Experts of a small language model: width 224, 6 picks a token.
Below are experts of layer 4 (counted from 0) of a mixture-of-experts language model. Rows are named router (the router's row for the expert), gate (a neuron's input weights, with its number), up (a neuron's input weights, with its number) and show model dimensions 0-223. Each number is 128 + 24 x the weight over its row's rms, rounded and kept within 0 to 255.
After each expert's rows: a language model's description of what the expert responds to. This comes from a sample of Wikipedia text that the model never trained on.

# expert 24
router [127 128 131 159 105 148 134 110 112 164  87 136 130 158 131 102 166 144  93 167 120 114 106 169 147 161 111 129 118 135 113 151 146 141 101 141 136 141 160 112 129 135  92 151 119 130 117 156 116  93 109 154 122 150 134 143 154 169 120 160 134 162 141 113 134 138 113 129 123 151 112 178 147 110 108 121 138 132 105 146 117 153 153 145 108 128 106 161 170 112 139 162 104  92 117 100 150  91 158  81 119 129 141 125 134 112 145 108 135 117  95  99 154 153 183 135 159 166 126  80 118 121 123 135 140 141 106 117 131 168 111 106 171  83 131 151 158 132 145  85 126 146 114 148 100 105 142 158  80 129 133 149 115 188 107 113 142 116 119 159 144 154 131 151 106  93 140 145 126 157  82 142 116 165  84  99 130 122 145 110 102  81 120 149 153 146 112 133 144  85 157  91 140 119 118 169 137 130 174 122 119 169 138 134 129 131 138 157 132  93 103 121 145 137 147  98 143  99  47 120 184 106 121 139]
gate1 [ 92 120 114 142 133 116  86  83 111 151 106 105 111 152 114 116 147 116 121 147 121 147 149  90 140 126 150 135 108 144  98 116 157 139 105 129 154 124 128 135 155 149 110 106 102 123 121 136 124 121 142 128 106 174 136 126 134 129  97 136 126 134 160  96 138 174  96 190 142 164 110 152 135 116 129 101 153 130  96 136  96  63 109  87  94 130 131 113  94 175 103 148 125  86 151 116 135 125 162  89  96 101 120 115  90 150 120 127 122 154 110 155 182 132 155 152 118  92 114 137 108 139 115 113 111 123 155 126  83 150 128 142  84 141 110 126 142 121 124 132  95 106 127 115 158 134  89 148 137 115 102 110 143 136 143 106 101 118 111 139 180 113 125  97 177 133 130 120  69 165 109 134  72  99 113 111 127 129 144  67  89 148 108 124 119 124  96 126 103 130 133 156 167 136 126 129 138 136 118 136 128 149 143 185 104 153 204 142 121 127 144  87 114 113  92 118 124 111 120  87  87 136 115 109]
up1 [143 149 142 136 162 132 127 127 136  94 150 112 102 122 119 146 152 142 144 142 127 135 149 118 130  99 126 114 124 129 123 124 141 114  94 122 109 153 152 125  88 156 137 163 158  96 117  80 154 125 135 180  99 149  93  76 117 113 106 129 148  90  95 114 163 125  92 137 111 133 157 142  93 150  98 134 135 112 146 122 141 134 126  73 130 140  82 120  83 108 137 155 136 155 115 136 171 138 151 120 143 141 121 126 119 117 140 159 114 134 164  97 147 113 100  94 141 187 143 166 145 138  89  98 119  83 142 115 132 131 115 140 120 154 118 155 122 168 162 144 109 144 147 120 112 133 161 129 136  92 152 123 152 147 115 121 127 162 133 123 119 163 117 164 141 142 145  88 160 133 121 122  91 112 144 157  89 138  96 125 112 175 171 157 124 165 143 214 156  87 138 146 122 166 132 138 123 119 161 142 147 133 122 140 159 154 198 136 114 147 137 121  82  70 167 145 117 125 123 128 151 101 143 139]
It responds to: Subject pronouns, be-verbs. Sentence subjects and auxiliaries in biographies: he, she, it, who after a comma or period, and was, is, were, been.

# expert 25
router [129 172 104 160  95 108 137 131 141 148 131 123 132 102 139 156  96 161 144 106  84 170 111 109 159 179 113 123 123 148  97 117 160 139 104 102 132  89 185  90 131 149 134  93 126 136 137 128  99 156 100 125 153 148 175 165 135 130 140 120 130  94 105 166 141 172 113 132 121  74 138  80 149  60 122 128 148 128 101 132 121 127 110  97 138 173 135 167 139 115 160 105 122 157 153  91 116 102 126  99 150 136 134 141 162 138 117 131 146 145 150 107 109 122 163 128 170 164 126 117 150 136 156 130  98 182 137  84 134 101 107 154 123 118 134 100 120 136  96 136 124 179 130 118 113 168  77 134 103 146 158 121 138 117 131 122 122 111 141 152 102 131 124 154  93 123 172 127 157 124 137 100 105 161 115 136 154  88 153 113 135 117 163 135 153  95 107 149 137 111 155 121 109 144 133  90 120 160 151 138 153 116 117 121 124 117 160 149  93 138 160 153 110 169 168 129 163 116 120 139 162 144 121 142]
gate3 [126 142 174 110 161 140 148 106 118 114 118 120  78 141 168 141 113 136 127  93  99 143 153 139 152 120  95 178 136  88 130 139 176 129 106 100 167 139 131 134 120 125 117 132 123 172 124 115 123 132 142 109 180 108 162  81 144 136 141 105 142 125 154 197  96 147 117 137 104 143 170 105 116 113 137 135 124 170 122 120 154  92 108 106 109 140 124 125 137 163 122 129 148 143 179 133 124 126 163 143 122 189 113 110 109 158  96  93 140 153 128 129 157 104 104 147 120 168 138 100 152  99 120  94 134 113 111 131 177 127 104 139 106 108 105 117 110 161 114 128  76 164 137 112 118 140 139 173 138 114 108 106 123  96 107 169 112 143 152  94 123 146 107 144 105 129 120 109 149 129 131 117 100 110 152  75 124 107 121 177 130 132 103 101 124 127 187 106 127 160 142 145 136 131 176 125 133 147 103 119  94 168 151 164 100 137 133 156 118 136 139 159 150 111 114 125  80 130 165 158 107 154 128  94]
up3 [140 111 168 111 138 100 135 168  97 152 159 140 112 141 142 140 138 141 101 109  76 119 184 122 142 136  88 208 132 155 143 118 163 136 104 140 105 130 165 137 127 104 141 140 144 155 117 126 138 137 122 124 139 145 132  84 167 101  93 128 144 123 174 129 113 139 106 139 123 109 118 131  58 109 164 115 123 201 156  95 124 101 122 103 105  89 152 142 139 146 120 142 132  87 115 152  88 129 182 150 135 149 134 103 131 187 128 121 133 140  84 155 129 101 133 155 118 116 129 124  94 139 128 122 141 154 131 119 169 135 133 122 102 154  94 133 102 141 104 100  88 144 145  94 133 163 108 133 124 129 145 106 133 106 124 147 148 115 141 154  98 142 132 181 124 172 130 136 116 109 114 112 109 122 120 138 144 105 105 180 147 109 116 128 115 104 156 144 107 121 145 118 122 144 100 132 112 137  72 132  91 180 147 146 151  96 160 163  85 106 126 142 111  98 127 106 131 122 152 167 124 120 140  91]
It responds to: Core function words. Articles, copulas and prepositions in running prose: the, a, was, is, been, of, into, especially after verbs like accused.

# expert 40
router [126 115 119 155 136 105 102 111  83 106 128 164 127 108 115 133 106 150 121 125  99 127 124  89 103 109 144 150 119 117  69 162 156 152 207 108 136 119 148 133 136 127 151 137 143 155 110 146 133 126 109 103  97 126 148 127 186 130 147 116 118 147 124 101 164 147 165 102 153 136 118 130 108 154 145 160 110 136 176 111  78 123 117  87 130  92 165 119 143 105 124 128  93 124 135 105 110 151 155 141 173 142 154 139 133 126 159 127 121 148 116 133  85 118 138 105 136 129 150 115 158 143 136 172  72 175 139 109 161 120 141 124 100 161 126 114 161  94 144 119 135 116 113 134 133 115 134 105 130 127 118 130 126  89 155  98 113 157 126 119 122 127  77  97 143 151 142  96 102 122  84 131 155 137 125 176 145 147 146  88 143 156  88 137 135 125 104 111 135 138 169  65 123 201 124 101 124 137  96  93 105 131 155 122 170 129 141 130 175 137 125 140 125 131 155 112 104 132 163 119 135 152 146  71]
gate4 [ 98 115 186  97 145 123 118 124 174 133  84 104 146 107 154 100 130 120 118 102 135 133 147 151 129 116 132 145 120 136 142 135 116 145  74 130 173 123 109 100 129 146 152 123 132 123 114 129 111 141 120 140 140 134 162 120 129 127 147 102  55 150 132 179 109 159 126 150 136  97 147  81 123 113 149 120 140 139 129 144 148 166  94 101 101 115 148 177 105 141 154 196 154 109 135 138 137 124 144 182  72 119 134 174 125 169 126 117  88 122 139 138  89 147 128 148 107 132  86 146 119 115 128 122 155 140 140 110 125 169 133 114 131 119 142 148 149 116  88 171  93 129 105 129 144 148 154 151 182 114 108 127 123 146 129  89 122 153 121 136 135 142 107 159 118 142 110 117 120 122  86 110 149 103 105  90 110 125 141  91 129 112 109 126 130 156 133 110 105 122 131 117 146  88 110 111 126 129 122 165 155 107 136 129 175 128 154 154 110 178 153  81  64 121 183 100 127 168 146 116 156 116 127 101]
up4 [127 134 169 123 126 152 122 143 144 103 126 106 118 148 134 117 129 136 110 146 102 177 151 141 150 156 116 114 140 136 167 150 123 124 126  74 109 157 145 100 149 162 136 141 111 131 118 125 135 145 108 135 171  94 135 133  84 143 125 109 144 134 106 111  92  79  96 171 105  88 151 159 138 147 138 155 127 102 102 125 146 147 107 138 147 138 138 159 157 152 106 108 116 204 113 129 138 132 119  84 131 142 128 118 168 130  92  84 110 167 100 117 147 152 134 115 160 115  99 159 139 119 150 106  71 108 127 117  99 101 135 138 152 113 161 109 169 122 118 162 158 108 139 115 103 103 134 139  83 134 135 130  79 114 147 152 135 115  97 139 113  94 146  97 142  96 139 100 153 158 126 152  99 128 105 171 162  94 173 141 103 106 129 129 125  86 121 131 139  80 149 148 137 141  75 117 139 116 166 159  80 139 156 118 124  99  90 159 139 127 111 158 136 140 115  73 125 106 124 123  98 146 165 137]
It responds to: Mid-word syllables. Inner word pieces after a starting letter, as in bronze, bishops, stylized, gluten, plus table separator rows and words like box, gold.

# expert 8
router [135 125 123  94 115 118 154 115 122 120 179 159 146 110 131 124 191 142 125 137 142  92 112 128 136 160 182 115 119 107 129 110 140 145 134 103 153 130 134  99 172  94 105 122  66 123 136 131 120 159 109 121  90 133 113  91 125 136 147 119 129 121 129 117 117 183 133 128 153  96 109  86  78  73 109  79  81 137 113 141 109 158 113 116 116 119 107 114  98 107 133 107 158 114 162 144 126 144 143 110 115 131 135 144 126 126 150 114 107 151 121 111 179  89  73  99 132 169 142 172 129 148 151 137 126 148 109 112 138  86 153 132 154 152 154 151 140 142 142 116 120 133  92 131 110 151 138 116 100 145 165 153 129  64 132 125 158 124 118 159 112 117 139 156 135 119 133  89 109 151 130 124 143 110 127 101  93 123 157 156 181 151 127  77 115 139 159 128 142  88 125  86 136  99 129 121 129 144  94 120 175 102 103  82 127  87 150  99 159 101 149 116 101 136 132 135 158 107 142 104 136 102 139 161]
gate3 [118 129  95 118  98 115 141 147 138 125 106 134 115 116 124  92 121 102 171 142  89 166 108 119 148  96 135  83 176 120 152 128 118 144  97  90 157  98 130 110 121 111 155 108 159 167 137 113 170 152 138 138 145 124 172 108  94 162 115 114 146 121 150 114 145 149 131 110 115 125 100 118 133 126 109 137 148 147 131 152 135 125 161 104 148 114  75 183 192 143 143 120 173 119 126 115 172  83 134 158  98 145 128 137 134 120 138 139 116 135 113 125 125 127 160 135  95 159 138 143 104 197  97 142 144 106 127 127 170 134 134 112 118 103 127 102 131  89 130 153 104 141 130 144 106  76  87 139 104 116 142 121  96 121 168 115 165 140 113 152 115 105 141 119 165 138 136 163 151 116 117 102 121  84 134 104  99 109 115 111 105 122 147 139 153 139 121 175 157 163  80 140 173 173 129 110  95 181 140 169 115 142 136 112  88 120 118 128  86 106 125 130 156 104 127 162 150 175 159 126 119 133 132 125]
up3 [144  95 100 141  99 139 106 145 112 112 151  91 143 120 125  90 109 135 177 179  76 107 131 121 126 122 161 141 175 118 116 136  94 109 115 152 169 133 170 124 130  97 126 166 107 133 127 115 149 189 119 167 147 136 125 114 107 134 128 148 117  92 158 136  91 169 140 130 107 144 119  92 107 107 145 125 163 135 141 142 144 172 212 177 146 124 125 112 177  97 100  84 141 118  74 141 149  87 114 117 131 135 126 144 141 151  95 127 106 142 115 124 128 114 107 136 120 130  93 123 129 168 133 150 134 162  93 173 133 138 138 127 133 147 155 103 146 112 119 141 156 187  96 148 153  92  95 132 126 160 172 105 160  94 133 142 129 151 123 169 132 109 138 103 119  91 139 121 142 137 111 137 119 121 150  93 123 136  84  97 140 125 147 101  98 169 108 112 156 115 110 136 157 135 128 125 125 142 140 143 162 109 117 137 133 140 107 115 140 108 179 132 138 106 151  76 128 157 141 120 140 114 124 128]
It responds to: Numbers and ordinals. Counting words, ordinals and years after the, a or in, such as third, ten, 4th, 1905, plus digits inside chemical identifiers.

# expert 9
router [122 133 115 143 168 124 163 130 167 113 118 157 141 120 131 105 137  96 107 137 130 115  60 133 126 123 145 118 142 128 139 157  86 169  95 121 144 106 103 128  91  96 161 139 176 147 143 114 112 167 158 159 127 186 145 170 110 114 103 138 145  65 156 141 124 112 113 118 151 127 129 130 137 161 149 143 130 100 133 104 138 194 156 154 135 102 102 170 111 131 166 114 143 128 108 139 140 139 128 101 132 151 154 114 132 140 144 146 177 140 133 159 123 105 135  99 135  90  89 114 100 133 145 147 156 133 133 122 103 139 123 139 117 110 157 160 128 114 120 142 138 151  96 132 122 103 114 171 134 119 130 172 148 125 113 122 150 168 108 138 103 145 153 133 174 170 131 170 110 110 141 113 111 146 166 152 143 164 153 106 138  83 136  99 140 176  76 128 157 138 107  98 176 127 146 148 159 137 165 125 183 143 150 134 133 117 129 119 142 139 109 110 170  84 172 134 113 117 120 126 103 126 144  93]
gate2 [124 136 107 100 139  99 127 158 174 158 129 132 125 133 175  98 149 135 141 146 119 134 120 100 143  79 117 122 108 114 106 123 164 112  87 118 146  62 120 143  68 130 143 150 126 102  83 126 117 154 143  99  67  79 145 140 146 159 184 130 128 135 124 159 161 142 122 102 111 133 169 152 132 103 147 121  93 125 139 134 149 119 104 114  99 134 124 158 154 162 135 120 160 118 111 121 118 153 150 162 125 166 116 147 120  68 127 141 129 119 109 151 119 134 123 137 126 137 147 138 123 116 127 137 107 114  89 106 144 132 116 108 139  84 143 124 123 175 130 130 154  75 105  98 124 122 143 113 198 147 118 139 105 143 121 137 175 201 135 118 102  75 141 166 129 158 119 109 146 142 131 168 114 140 165 157 149 129 152 159 132  95 124 163 127 109 117 148 140 211 156 130 133 131 127  96 137 118 142 119 121 126 119 115 106 114 138 125 146 130 121 119 111 152 111 162 110 109 123  93 150 164 121 118]
up2 [105 179  97 107 123 144  70  95 114 125 140 142 119 131 120 153 145 112 127  70 119 105 142 167 150 139 110 135 179 160 164 122 108 120 127 107 123 135 116 106 133 143 122  91 138 100 158 147 124 164 153 141 138 148 124 147 110 106 106  83 111 116 166 102 104 111 140 164 142 163 123 105  82 128 117  98 160 169  97 153 135 112 105 150 105 129 114 123 111 132 116 153 112 153 168  96 153 104 155  86 138  84 131 153 107 171 100 108 132 142 158 138 136 118  91 148 139 118 195 145 142 147 108 141 145 129 164 133 111 135 132 164 129 147 173 140 135  74 111 126  99 114 172 113 144 132 131 138 104 103 105 157 141 111 128 134 146  91 161 136 138 154 125 129 127  90 119 111 127 131  72  76 162  83 108  92 123 143 125 121 155 149 120 134 107 145 121 126 151  92 123 141 131 134 120 121 110  80 109  86 130 126 182 125 157 136 110 119 145 120 154 125 136  99 107 119 179 119 146 122  81 113 152  97]
It responds to: Proper-name first pieces. Opening fragments of place and person names after the or of, especially in village lists, such as Sh, Gu, Mar, Har.

# expert 48
router [111 116 118 102 103 138 150 151 110 128 167 133 127 112 150 131 110  94 113 139 148  76 142  96 128 125  72 115 121 126 144 152 120 137  79 126 181 175 163 103 147 135  91 147 135 128 135 137 140 111 117 154  97 101 121 136 127 150 106 176 160 122 156 154 109 154 137 147 112 111  74 122 134  98  48 100 178 160 140 155 120 146 156 146 139  98  91 127 145 128 117 156 106 109 168 102 123 152 103 154 130 147 141 140 122 130 111  96 113 150 120 101 188 138 142 164 151 105 123 153 142 112 107 156 153 162 139 132 133 119 119 101 125 121 129 105 155 145 138 189 125 119 131 127 122 154 115 132 138 138 135 121 158 125 166 107 182  95 175 155  90 136 107 189 151 128 135 114 130 136 136 113 146  67 112 117 109 133 131 131  63 104 139 114 148 144 111 105 159 111 113 124 102 131  82 113 105 124 134 159 116 148 114 145 148 141 135  93 127 122  92  97 131 129 132 105  87 107 119 123 114 163 116 139]
gate0 [144 150  94 113 147 147 139 149 116 216 101 145 104 145 175 115 137 171 128 144 153 144 132 106 128 167 124 102 143 125  87 119 137 104 137 160 115  86 155 117 123 123 104 104 117 125  82 122 152 155 129 132 115  99 144  82 119 121 141  85  95 113 107 155 172 161 150  85  84 156 105  88 157 142 111 100 145 158 104 166 196  94 132 127 148 163 136 112 133 193 132 145 140 135 146 112 139 125 144 110 100 119 129 101 132 145 100 120 150 120 111 133 166 150 148 162 144 104 127 113 124 175 103 132 160 121 177 131 135 142 155 127 136 133 191 111 130  94  66 124 134 126 131 147 102  91 117 120 108 101 103 139 167 137 123 142 131 140  81 142 116  88 143 116 103 104 123 105 112 105  91 117 131 134 150 127 164 108 108 106 124 116 104 144  87 154 162 127 148 135 119 149 144 134 104 154 139 126 127 102 129 143 145 129 118 125 115 126 115 105 100 108 140 131 143  95 120 131 135 105 124 178 136 155]
up0 [ 86  84 154 163 129 114  96 134 157  58  91  69  74 139 157 113 131 132 128 144 115 120 135 138  86 119 140 106 110 132 138 158 102  92 109 130 109 111 105 146 112 117 138 105 139 129 154 110 137 114 123 167  77 178 147 137 101  98 172 112 154 136 100  96  95 112 111 124 142 124 161 120  97 132 136 133 146 135 120  78 135 110 107 144 130  89 128 164 128 101 171 122  94 182 134 180 125 145 142 135 157  76 117 112 155 141 112 188 143 149 159 163 129 139 137  75 117 139 183 144 127  95 154 144 111 121 119 111 128 106  86 127 174 126  97 179  96 117 149 139 112 127 157 134 113 132 149 151 108 154 121 113 145 147 167 138  98 154 105  82 117 182 127 131 151 125 129 119 121 135 141 104  97 113 123 101 134 143 120 153 148 165 118 148 110 120 121 132 156 132 127 113 134 133 134 119 146 149 147 173 119 122 147  88  98 116 127 118 114 122 142 138 134 150 113 154 137 160 126 106 113 114 117 136]
It responds to: Quantifiers and zeros. Quantity words such as more, both, several, many, two; possessives his, their, 's; and standalone 0 in scores and codes.

# expert 58
router [106 173 129 145  91 114 106 128 122 191 106  64 114 123 140 105 131 153 138 110 150 162 136 164 131 142 121 116 128 182 134 115  89 129 153 156 112  98 156 135 127 169 143  92 124 137 163 143  73 158 119 157 152 124 118 126  88 127 207 144 147 155 127 115 139 103 112 128 112  61 129 151 126 131 137 118 120 148 143 112 140 175  68 136 131 122 110 147 177 121 132 163 141 132 135 107 114 134 114 139 134 134 135 184 149 101 121 144 124 135 134 144 143 135 132 159  93  91 115 114 120 170 117  99 134 183 140 113 134 135  77 134 131 132 128 124 123 157  71 103 135 112 167 128 177 122  97 139 141 132 107 118 120 140 147 111 138 150 123 129 146  71  83 120 115 115 154 127  84 106 144 152 135 125 134 129 122 159 146 118 149 138 145 100 136  91  97 156 104 126  93 173 111 114 151 119 139 106 139 132 105  99 103 145 127 126  99 113 102 143 155 168 138 151 152 135 107 167 100 137 126 148 136 131]
gate3 [121 123 145 174 154 146 145  91 147 170 112 132 125 106 105 107 121 128 138 100 105 129 124 146 153 164 113 159 134 138 113 129 148 109 108  61 180 106 143 141 115  91 160 114 114 134 151 134 117 147 150 132 143 110 116  97 166 111 130  97 131  97 139 122 138 100 124 137 156 160 146 115 140 157 140 162 138 175 106 166 165 135 123  85 145 159 112 137 150 182 138  97 134 132 174 123 131 143 137 112 169 165 118 161 131 144 102 143 159 131  94 112 114  86  76 138 143 120 148  91  98 112 129 108 129  96 158 118 144 134 103 137 124 156 133 120 129 134 122 163 167  77 134 142 132 135 134 141 121 117 127 110  77 106 116 125 112 139 150  90 172 133 126  75  92  99 107 151 125 151 128 144  91  99 150 181 153 118 140 117 139 119 139 133 160 119 114 143 118 124 114 115  89 149 152 150 151 156 132 192 108 121 112 114 117 107 120  97 104 136 122 102 110 123 130 109  91 108 119 145  57  78  89 136]
up3 [158  68 156 134 108 126 136 134 135 178  98  95 142 133 143 132 127 113  99 147 148  93 117 147  97 149 134 147 117 135 117 170 176 124 140 123 145 135  94  84 144 106  72 111  80 134  75 141 141 131 106 115 182 128 123 124 128 100 135 133 119 116 127 102 134  55 114 128 126 131 128 143  96 143 122 102 102 124 183 123 119 116 143 121 136 120 136 107 125 130 132 143 137  61 147 166 137 138 154 116 118 130 153 127 166 102 124 155 142 139 106  79 111 107 130 128 103 130 173  78 158 123 111 155 120 140 163 125 141  93 144 140 139 143 159 143 123 107 114 127 100 149 132 159 108 130 140 114 102 138 151 161 131 157 120 141 157 153 157  68 162 143 127  58 128 140 114 136 132 124 124 117 112 113 158 165 112 152 140 119 137 149  96 116 132 139 134 157 114 104 119 128 170 128 137 111 163 150  68 121 145 158 106 119 133 102 142 100 134  90 150 153 121 126 143  72 155 159  92 140 122 122 121 180]
It responds to: Conjunctions and clause links. Coordinating and subordinating words that join clauses, like and, which, but, when, while, after, that, with, plus commas.

# expert 29
router [156 158 139 143 116 174 139 122 105 135 119 148 128 117  78 117 143  98 115 110 123 120 153 126 125 170 131 184 108 127  96 108 158 151 107 108 142  79 141 131 138 112 108 137  83 110 112  70 118 132  98 140 142 153 134 129 154 122 130 123  93 155 168 121 147 152 107 120 117 120 151 131 164  88 105 118 121 128 138 128 134 160 145 128 115 117 125 150 121 120 104 123  98 102 147  99 149 110 124 101 103  76 158 144 163 144 122  98 122 157 105 103  92 147 137 129 144 145 153 116 130 109 132 162 102 142 120 124 143 113 145 101 162 116 141 137  81 130 130 142 140 168 122 136 111 151 110 145  91 112 126 133 170 134 119 136 104  56 113 148 137 156 129 172 119 104 118 132 183 109 114 157 131  99  94 150 124 107  96 114 121  95 133 107 177 102  98 104 117 118 103  84 100 121 104 156 119 144 141  82 133 167 111 125  95 110 151 161 119  54 100 136 119 168 125 143 169  62 134 154 136 144 133 164]
gate1 [113 109 162 137 175  60 136 142 121 154  88  92 133 164 111 136 104 136 183 115 118 163 119 150 130 102 132 124 106 101  91 135 121 106 141 128 105 144  85 147 102 152 140 134 156 149 146 160 176 137 146  97 112 147 157 155 145 136 122 124 151 154 106 147 123 181 129 117 115 173 142 134 143 108 118 111 138 182 134 173 160 116 133  94 140 110  76 105  85 126 144 151 110 140 156 152 123 145 131 129 121 139  93 166 135 171 109 146 149 101 123 151 110 130 138 136  73 101 151 156 127 139 109 152 138 111 160 141 150 152 122 116 115  95 114 101  87  87 135 118  95 132 129 149 167 145 114 174 114 131 110 159 132 136 122 118 211 122 168 102 163 126  84 122 172 124 115  99 174 106 108 109 148 135 118 131 139 156 102 126 122 118 115 130 145 139 141 117 162 117 165 129 133 150 140 139  98 134 137 116 110 136 161 124 113 140 129 153 126 147 169 109 153 157 164 151 102 118 116 142 129 116  87 108]
up1 [109 146 129  90 152 102 124 102 105 159 126  72 136 121 129 144  72  85 155  67 164 115 101 150 113 123 104 120 113 102 111 128 119 129 107 129 124 124 114 105 119 124 131 142 129 187 146 142 149 162 110 122 150 126 140 131  97 117 148 148 127 132 153 159 116 143  85 135 117 125 158 135 125 123 129 130 127 130 162 145  94 121 122 132 105 115 144 133 105 170  89 148 116  76 118 137 119 119 148 140 163 169  93 171 127 110 113 158 157  93 132 138  85 121 122 114 103 129  88 138 162  74 127 122 100 100 144 164 123  57 118 112 140  99 170 117 121  93 103 148 111  68 133 173 139 135  98 148 137 126 113 157 127 122 116 126 166 103 170 121 135 148 136  91 174 129 112 151 116 122 122 141 160 134 118 132 147 137 159 130  93 139 103 135 112 114 118 125 181 119 103 135 167 135 139 142 103 160 191 109 121 138  96 137 145 131 178 107 111 154 127 150 133 140 106 131  73 115 112 125  79 140 135 127]
It responds to: Copula after subject. The main verb is/was/are, or an article, right after the opening subject of encyclopedia definitions, as in "Garcinia costata is a species".

# expert 41
router [114 142 162 173 153 140  95 104 129 127 172 166 149 127 149 110 147 126 107 146 120 158 113 121 175 128 117 109  60 115  91  91 148 160 112 144 133 175 121 155 177 134  74 142 138 147  70 140 130 102  77 164  97 153 149 166 113 119 103 110 133 140 122 181 110 130 113 163 101 106 139 130 128 116 148 170 140 139 191 127 157 128 174 149 129 105 121 125 165 143 140 163 139 154  91 141 128 110 124 100 135  82 144 116 119 156 146  87 101 152 108 120 139 104 134 130 144  94 129 146 123 121 108 113 147  85 130 133 130 153  91 114 156 134 176 145  83  98 127 107 140 113 163 145 169 120 116 130 119 107  61 141 120 128 118 112 124 145 156 121 145 126 143 138 115 172 143 113 139 160 133 111 152 126 130  97 135 130 134 126 103 120 155  89 107  70 152 151 137 113 106 157 148  83 119 160 141 143 128 114 129 147 119 133 156 137 107 117 137 100 143 148 145 116 145 143 146 126 162 130 116 141 154 149]
gate1 [147 134 131 116 152 138 102 144 128 128 126 139 120 105 159 119 116 147 137 105 127 148 181 137 104 133 136 104  94 151 123 107  97 150 131 132  80 130 127 113 112 106 103 132 117 119 150 130 103 101 109  98 122 112 159 100 119  92 155 109 177  85 140 129 119 110 106 107 161 148 176 117 121 112 113  96 113 108 138  89 135 149 135 124 120 104 160 142 174 150 168 168  41 162 143  77  73  96 133 153 142 118 142 146 143 139 104 155  98 126 146 115  93 120 101 116 129 153 100 115 133  97 173 118 163 131 116 126 121  84 133 137 138 140 152 116 108 105 138  83 129 108 135  82  87 162 125 159 131 157  77 101 135 120 124 116 109 127 146 117 133 120 111 116 110 135 105 155 150 149  76 145 111 115 133 168 169 145 146 153 122 158 129 147 136 120 138  95 143 148  89 147 148 147 116 111 161 162 182 114 101  97 162 180 134 105 140 113 111 116 146 125 134 117 157 150 156 144 140 102  96 106 121  90]
up1 [113 147 132  96 138 135 132 167  92 139 155 133 146 147  82 149 122 130 156 130 135 109 139 135 129 109 136 168 142  92 146 142 108 130 100 163 157  98 135 124 102 136 118 115 142 126 147  96 171 151 119 167 146 157 127 150 146 187 141 157 114 143 130 117 140 113 164 155 145 147 116 134 128 160  74 115 117  91  91  92 113  86 146 120 175 178  84 158 105 157  90 116 149  97 126 155 136  88 141 107 164 126 148 178 117 102 135 128 135 131  98 130 101 148 127 126 124 142 128 169 130 105 109  93 124 144 147 150 128 126 109 137 104 105  90 117 139 100 128 126  76 139 113 129 131 127 103 167 108  87 157  90 109 120 132 111 138 105 155 119 148 140 115 119 136  89 127 126 131 120 144 110 116 146 147 109 150 136 115 136 143  93 138 107 105 141 105 161 134 179 165 122 131  59 126 151 114  86 123 150 126 124 113 100  78 172 132 149 142 140 138  66 104 126 112 114 122  43 134 101 136 137 124 134]
It responds to: Headings and title markers. Equals signs closing article titles and section headings (= Title =, ==See also==), and some years and parenthesized initials.

# expert 44
router [151 133  82 146 136 145 128 116 165 121 127 119 118 134 102 138  96 160 112 142 173 155 182 125 159 135 133  99 146 127 166 139 129 162 151 134 141 161 127 120 140 125  90 116  88 123 115 113 135  82 127 106 126 129 122  63 123 177 131 141 112 104 130 110  80  73 123 120 122 111 140  97  78  90 129 153 136 126 142 156 125 145  78 120 117 103 115 124 185  91 128  87 133 120 132 144 136 149 127 116 124 120 147 123  84 125  92 119 114 113 124 127 145 140 129 163 126 101 135  96 137 119 139 104 106 111  91 125  74 162 105 168 151  81  98 143  91 177 126 105 174 136 159 156 129 100 159 137 130 107 161 118 148 156  86 106 154  91 124 113 115 111 148 131  97  83 144 127 148 102 146 155 121 152 143  94 148  94 123 116 117 179 162 151  81 119 125 104 133 131 130 158 141 101 140 141 114 147 132 114 107 131 105 130 140 125 126 116 103 152  89 141 126 101  97 119 183  98 115 103 132  98 147 140]
gate4 [117 103  88 101  97 126 167 128  64 122 110 122 122 126 155 131 120 142  80 115 170 161 150 121 120 157 166 137 138 146 118  81 150 132 124 144 137 151 150 139 147  78 150 110 117 120 107  81 136 153 175 177 111 126 125 140 109 131 166  93 166  98 120 152 128 125 110 102 150 162 122 135 104  82 127 113  87 142 102 104 169 103 103 106 127 144 111 104 118 127 178 115 173 127 109 159 149 147 107 105 141 113 102 132 133 114 122 120 126 131 145 103 114  98 169 106 127 150 143  94 165 145 145 170 127 122 143 116  93 160 128 137 161 110 120 103 140 140 110 166 123 125 109 142 141 108 129 142 124 128 123 136 104  82 136 137 139 182 106 131 134 147 104 103 122 129 110  88 119 160 139 149  91 108 164 138 125 104 135 149 127 132  91 113 116 159 132  55 139 148  95  81 149 141 114 117 123 149  99  79 137 126 139 112 133 127  89  98  76 136 131 146 118 174  97 110 143 159  94 119 109 125 131 100]
up4 [101 173 119  92 120 149 116 115 141 120 127 127  52 135 152 146 122 159 138 133 127 114  84 128 104 121 139 111 123 124  44 158 156 112 113  96  80 110 167 117 146 152 107 138 124 143 143 134 113 181 117 126 163 145 173 174 148 126 118  88 161 128 143 109 150  96 130 146 126 142  50 119 145 134 126 137 150 151 155 102 163 136  93 125 135 129 166 160 131 155 117 143 137 179 155 100 143 150 126 116 131 142 136 124 153 149 106 135 152 146 127 138 102 182 127 104  85 145 126 123  53 119 163  99 126 123 126 129 163 121 136 151 120 131 146 129 159 111 101 164 124 141  86  93 125 153 131  97  97 103 123 137  83  92 137 145 111 151 113 145 126 152 124 132 156 107 106 134 104 108 149  99 115 123 150 108 128  81 108  98 148 139 140 128 152 150 144 103 157 140 138 127 111 137 133 181 112 100 126 133 133 120  92  99 122 146 136 121 138 117 121 114 180 124 123 137 114 116 136 131 127 182 138 102]
It responds to: Section headings, mid-word fragments. Wiki heading markers like ==, === and career==, and mid-word fragments before -ation endings, such as assimilating, illustrations, demagnetized.